Experts of a small language model: 63.7M parameters, 48 tanh GELU neurons an expert.
Below are experts of layer 3 (counted from 0) of a mixture-of-experts language model. Rows are named router (the router's row for the expert), up (a neuron's input weights, with its number), down (a neuron's output weights, with its number) and show model dimensions 64-95. Each number is 128 + 24 x the weight over its row's rms, rounded and kept within 0 to 255. Numbers have three digits each.
Before each expert's rows: "gets" lists some tokens that make up at least twice as much of what it gets as of all text. This comes from a sample of Wikipedia text that the model never trained on. Tokens count by the router's weight.

# expert 92
gets: " in", " for", " on", " to", " at", " by"
router:128151108082140108116109137140107116131146100151169130123105097134132102165099141150135090120088
up0:147141108119171104138162115129157180106133091153119165108123131099122091142133141142138104126136
down0:152138158130090143145130111111131120090171060143122086133125151128154171126104095127166122201126
up1:123127117108142114125146134156118122093121125137101120192144142115150117178130111111105115094155
down1:139140117130134177122129179120113146093081167121102099083140082123120092116156076146156126122128
up2:150130117122132123137145123157102123152134123174141103112093138111128128097104099160152112096120
down2:102084096127153168105114096137154075093129168122143132142117130146129155157128182091110153168172
up3:051121159141096125115135108095155100134123120107135103131131091177133210154112104088167124171129
down3:127167123109099126085145161152154160103172146146128102130140086102107115122132112107113145121166
up4:124113140110110094144157132082188123107107118167150129095129137085133118123121132156102133125111
down4:144103159119128140125116132114148126161099073139141122156158160120144125178130142127128167143105
up5:153125136105129115091136138160136102147120141065139070125157157090127149129083148136110146118153
down5:092156096138129123152116107138112133162130103141143111111072168139118152111133133110106144116169
up6:129123125112128094135174091119153132069117100103133152123109165135141135156079176113092107093125
down6:137117090124118108121176080084148132114161114112135121092143132128161099157150144137128089112145
up7:139155106122090124117101113098157162129131136090152141110140096103137086108114158106153153141121
down7:106142085116123118126159137133112137111111111117125124091133117172114102106118086119135135073143
up8:161103149125146108112067116117172144110109117167119144100108060107134124121170141113135133152135
down8:130126188134097116123128102138129154123116133137112113115135095095147132124165105122131128084115
up9:115118139157074145090159103128117101130103130065116132109116084150115160110114113086198137109132
down9:151175103135137125105155120138138128110112143134142116110131141106125112138174136076092135119148
up10:144151095130128085149130174151126105157132033142107104134105125075136120152116154121098093104154
down10:095130089119162109167155169098114137146159140159139121136103108124153140120135109135122136112126
up11:109133090125126105178126140132136111131123091140146121128106179122131147127104120137066121095129
down11:084115152124139106116133141089086184162128157143105167095108088157142125117164126183099106165188
up12:106133126135107118161125148151111066155128114114117125157119145130139115139076154129131128090166
down12:089130106127156105133118141119088163135137158178093135104118134098136171132148142142102148154170
up13:115111082118151147105169126102131136185118130118129146131090173111129099141152168172183137141110
down13:112168147103151084148106119104142121137130131141114130125102145115122152130101136123116135111114

# expert 96
gets: " (", "born", "21", "3", "(s", "2"
router:132091163097119116093094130152139126126114111155113115100111115173151083106119146123154114143120
up0:109157151130132131093115097111124169095126101142108135131140105125113146133113175133099116173121
down0:108128136126116108154147114128092099086098071132163154126105107135158105139164124123173169143136
up1:121136117129134113091110099176147136127114162070081143158146118143120097117124155150101100145115
down1:131160128155173113164125144158158091136128136147146113125117083114095155099144136072104131114086
up2:108116091092134102140126109161113129152089128150128162090127150142143115142140105112144134133113
down2:111171171141128105154140135115089171109112149127087122128117093145126133124097148162131151099156
up3:128122060119156154143117148126106081106142099142118115180128096119132158124160100163116173145179
down3:080114132152156117129116166136112092137140101133102124135145129152151120140159103147180177138101
up4:150145141119142137074140117112149129108123103104108135064093161131127108093137119158127101094072
down4:183155089128167115156146109146155095134135109110116137161094090135131112107171099188150137131150
up5:142148163105121133188170096112152096094092123130157097113133105112158068081106111098115090108124
down5:144124142096117135127139106115134154169105126125123142161158155140154127135137083109091145078132
up6:158147173119129128082122152123145119124109130118138094158137120147171089101118152155128130179112
down6:186111099126138118102131136178132112155097134117159102146115127095128126083158126194162125112160
up7:121123148168112087102154171132104095127127123166130169114115164103103095120132137168092086133107
down7:154119099146154149133119128157139132141129098110124106126126149124130146118182131164175070154104
up8:121098168098095091144088117124163137112108120122125150128148087138141150078123120124091128139163
down8:154112114136111108125105148186150169110110106124127118100124076089125143144167171136161103104161
up9:133132137161147129147100098121147111153109166114138136162130116128143096094126128108138082163112
down9:118163112099162166151145126162116121170109177178131160146126135134140169076123134153131167131114
up10:109162116067108153074143086123102148162135161132127119157126146128145112128108101102120171139117
down10:081132172112111110111172152112142144140147137125161087115116175137123112126103149112152145115127
up11:155116120118139091123122137120081137154143120166144103109092120100134140121152159130099097143091
down11:120143110084106101133145138066164147127124097109144150117103091092140099170089155132109147115106
up12:114121126142145113140154115148138115146127177088101083125136148103162118112116117156164116098125
down12:120154120127170163182103128153164130091162109176124151116121128164147120091129144106098109152072
up13:161111137096141103130110146162094176166100126101176133093130115145146128109123148114123135116107
down13:157141134055168130136111142138132112128161133100132113162126115159114152132154136100095111119107

# expert 107
gets: " (", "==", "===", " \"", ")", "("
router:124148131099128100129093120177154116128106084125151097130133136135144102155102106140137101135092
up0:153148114127110103133083170172100150170163130159128132102153116141120111117084124078075085119115
down0:114118114126106120129125106097130123134116072138130091147133138124167136130076158163158125139125
up1:116145113144124123154128138165134180151128157112148120167129117074144107128091125183144125098133
down1:167130131151130059103123120128162122088140124108151110113098130149129135132096148115095132143138
up2:117142093145138093160146161133156104071170102165140092156144163103129126117102138161138140125125
down2:144155119124097151138115167088142096096102172150147127133136107079143130123138141097140127125128
up3:134146145151117171162130138089129134100164094146135078147085155122123139120107124163138126114170
down3:093153130134140145175179134102109175142113169134114118171104117092145137138158133164172162113114
up4:139125179156128144117150142163153113145154135107139137108126118133137102183121134165120119057131
down4:102089096148123150123123095075092109129143115111125117090123132150118134110080167137140131133130
up5:127143133103140137140157141143077075108131136108131116071153106165170115142120145139102095136132
down5:114142104156133140128138136081154146147140124139151109152095176145128159100119131154117124139089
up6:115122124123164151128128108086144137143142183127125123115133155144154144074150125136184162142157
down6:148109135165130123147099077147138115104117111104161109169128109129149100116149119128140122124128
up7:157139168115120102175162129165135130131073119121112117176109111084097114133150104134111104124093
down7:146105127163149095122071122116134155105130135085137148111135158115138129124102144125107080169110
up8:159164109099116131129097097112144164166098093087126158140104167153099139173111141114084115144113
down8:137148096103129142164099142173123129151130138080110104142107114133077129110119116135114109112155
up9:125125163112129128111139139138146118141125137096077104171143104158122156154144122134151087149124
down9:116120138102123114086108126063106146134130117125114114114124134154089143122145140102085120147099
up10:107159125073156120189110109160128125149133125082105142126130107140121119134104120149122077122120
down10:122099127116125137115112148131141180133095138091092130161148120106154182143161132152153138151137
up11:095132174135127140108131126096129096164109148124099081151150111124082156110145155174163144136111
down11:158141119130145118146134131165135110184112108107117110097131132088123134097135135088134116101108
up12:133113110117145123182126111147134144132118140108116093110095147118100111135129114129138067091136
down12:154133119121095118126074125146136082102171102081139102173119124148107128133106136123102115140140
up13:142090164123122143093145113103108136114119094136127133136132125189126112158129167115087185127168
down13:110133103162154173126125122103145137117103106124110118148113127097104135126091137140108107116178

# expert 26
gets: " in", " at", " on", " from", " to", " into"
router:106107148112108143128107138165155125111126096157145113110146099153143135116129154124134112130130
up0:120141127131135125078118119088157164109123135117110144126134146144114147122179137090111180137092
down0:120143145117115154091142124111115119101125113075111134119156112145147120129128129119143080133103
up1:188130132190121148143105135169117132108127120132122116123159148146143094116180135113163123118110
down1:163104145123167136099137123135141153100131083110123089117156124155114120117137141137090139140096
up2:152082137131074130131148107191136117118136129095140122159138146134127131154090135124176095115134
down2:160145088108131141126138110099122113121151170118110118121088129127123096135079140131124160119140
up3:106116102149150095133142135155118104132151091155123129097139147150106119147123125145148132174118
down3:121124133168112151095118153130132132147122094151084166146111098123161116144147121157142112115131
up4:087128109110160166129124096139146168121112108119116125107126125114153118146094115154141085152116
down4:120134135120156125127109146163111112137103153138101148097098129138159084148175118115169120119114
up5:139125136119122138129149134135139111094117102140158147122106121117109147150146134156094125092106
down5:143114138167179104172103124062125104138147110118101145151092101084138183121135144129119104116123
up6:122107147156098127078143124146140132133127120099117126108114127150126148110172151148158119113088
down6:111138118114196112190104151072099127123125123158085139146107119135140168104142087133105126149136
up7:143114168121141119114171111155120077119082133098149083123114132121133198180140157063163149118115
down7:128177137150182105146109124093145123156157164144142147157128100164127182143149108162106113139133
up8:103122070100090106159110115139111130131118093099116152140093130106096111145110124094104092131114
down8:074161100127148152102143134119110090072119137134128162174164118173145129139075136161097132132167
up9:088118182094124159166123094158156151129135115173122165113122105132112138120148161098105097112151
down9:135116130139135092117127129084148114153175092108120129174114151103144152088151108103153101115095
up10:097120137129075121117128152131157112127108154156160156114104132109113131124138169136087117104128
down10:117130148094151128131175162141159130116129105134150105123171181143135154124140134080122133149097
up11:084143179138092134098137151126172158139123082165135119175164128136130124103148112129109150150145
down11:141091081083116165100140100100146094109108148104140118103088164104083120122114117170133140122159
up12:132126117114114128141080139131150141154106119096103119105126123142113135140135161111160159150117
down12:172105094151115118166127156096164145113095133139131133153098140113111118110130120128118117120101
up13:127121132132106129159133168143137083116118110111122112158126106127144143139135118168144141127124
down13:140096122164171097108111135138096109103153136131134138122109132086150153110146140129123130141100

# expert 83
gets: "-", "|", "==", "=", "===", ".\n\n"
router:120084175111122154129122131157145076107088111168122106130119124151172109106140129138101146118133
up0:096164124130170100089137089168159120131092115096130117147095153137135191140157154151128145133095
down0:113129121130130125164119110126151104120129130162135098150130147107154142096132119106147085120105
up1:152106107139116149153128151137107096138126145123150152107154095101113129141130123147159094119105
down1:130119121145132132121123157119119129153112149141097136138144099126114119110125104101141109113159
up2:089099097102146107116130118146146120132104110130144168087167137128152110134114161167123154161145
down2:137161163147111118111146121153100104162107090137173116121088100144107140133122144158130132117145
up3:079122105113156109075144084130154138132100107130145141147139110090132133123143151110113167157100
down3:115163133134123156150116129107145081141167096138101101134124128125121139145102099146178166128103
up4:157118105119169158141124105143122102156116162101136128125143141100132121137116140148189138154133
down4:203154097142142092134113150119133123155144134120120125120109135128086114105143126120117100118171
up5:134088167127193130116171116131137167139116140147119178152098153129141105120103116110123067134147
down5:115111130114112143160142135106147084092098176110082090130118128135161132140129132137144086163118
up6:104107084139128123092131159127124176172161147089124111152119089075194132121155121133165155133126
down6:094113163097144123090148156156101164121126135157119145101116100140124140151123142105165156167100
up7:141113105155167110151130109134156163143117119082165117092112132103156088125146131101151113094084
down7:155158113123118128104128126130116123145100134172093130130091118108107107126114129167132116140161
up8:132100116115136137127092094156142147162131116078162131128086149093119141147139189161129140103093
down8:142139122100155109120149125115138117126123135072122154121117123119144123145131114138173094098114
up9:124135130112164089110149137097176128129130110105135082121114152119167128107146097082164136132100
down9:144114127127112125097160120122119118151137150123094140110146152119145115160124138174147104093099
up10:123099137128131103111144117134166133137114098162177114107123110115170106119125116103100155140134
down10:131141132146119124174112165112140094152161153135109106129124112091148100141093125116167089132101
up11:122118135122136120098090077122151163123136154119162140168126099100105106134172137160149123102134
down11:141141150058113133124170172130156159113113144127112161150129120184130123090136105108132102129107
up12:121151110094123109128166139119153151131098137090170146132073115096083151141164163130140104108072
down12:088150121131114105104156147154146150136108145125113139131099137104145109138107125091142092154107
up13:141117098103141146110110061137140111170160133093138127099129141087124123147135187157148164104099
down13:168143118108154127108137129102134123134134142089118155116114118118123127132125113126168089114125

# expert 47
gets: " (", " \"", " $", "/", "_{", "==="
router:121094173099132093100108114149168152131100098117142116136138114135146116147113141130144113128098
up0:136072159111119114125204150128152112156126140135119088173163123155154095109138106094122136140131
down0:081108126147162153124120111111120086146132106154166118122129115122132134156152115113105077165107
up1:144156086127142124149145175120112130119100122136129149136101145114127111094136160173099125172150
down1:150152147117146126152135122132080137122133141164106133114070116121180115135111134104141118138150
up2:165123100113120148124161145115141122185097141133142121221097131110126118135146129105147113131144
down2:129132153152160127156101116142146124159103111168123141155122130090147122129155133093101132137159
up3:144120129105170102071157101124146108104145136126182115147109178111135132112104146172121091110119
down3:104147117122137142119147149142112180116111101086123124130151088123137131115091118129144162095096
up4:129144150146124159131134151142112099149123088127100092111078152119146104153110117132086109107130
down4:092150132121116164163136112129089147158091126129122111152088108150171100104110131111134146091097
up5:177146158079152117167144130129154158124134119118103136202152146124143116142124118154137115113125
down5:079131169123137107127124158127127150116136106133139145116131164126118159100150144121143117162161
up6:169131194132127104100136117137152088136135117152173113156147125104132119123121135140139134111137
down6:189122108153137133153094139144169126105085154115137192101148103080113102109153133149153115080155
up7:092167079113088192136139136132135122132141146141076126131113097124124132144138129129168147167158
down7:098157102136135135157130192155138123133184129136145161139129142133160134132134112136140191112162
up8:121147117129144183155150161141093106120139086157139142140125124161129104106099126138125125162151
down8:131150110131126113146115188147171162168169127151132127132093106122156146110136135111144153106120
up9:157109141117146142130114129118146102104137150170151100123160121170150124081115112069126136159113
down9:104126168163124116149131112104083105124090085137157126128119118134148117142157113134138136096105
up10:127087108140146194154146156146100157164179158125134148142117123125137110070094095115164164135152
down10:128134131120117144118107192138135111163130142152119133130104094130169147092114101112143170141144
up11:124121108132137171141145142134127120170096085158147111133107138106142106114118149133137178164192
down11:157134116115157106140136172127180177135128119120116108131099111118142105142121143091110178077130
up12:113096142115123110128182133110167143118108130114096127114142131165161162139089143143112143118117
down12:099103148105155108114123096068076104123129096110141128134156137121158160158130128105100117157180
up13:141149112122131199159139131160134062129137136118110126147097087098113105124131124137148128120158
down13:134147107142127134154152190147132103142173118123141172112129124127131127151149149115138167122135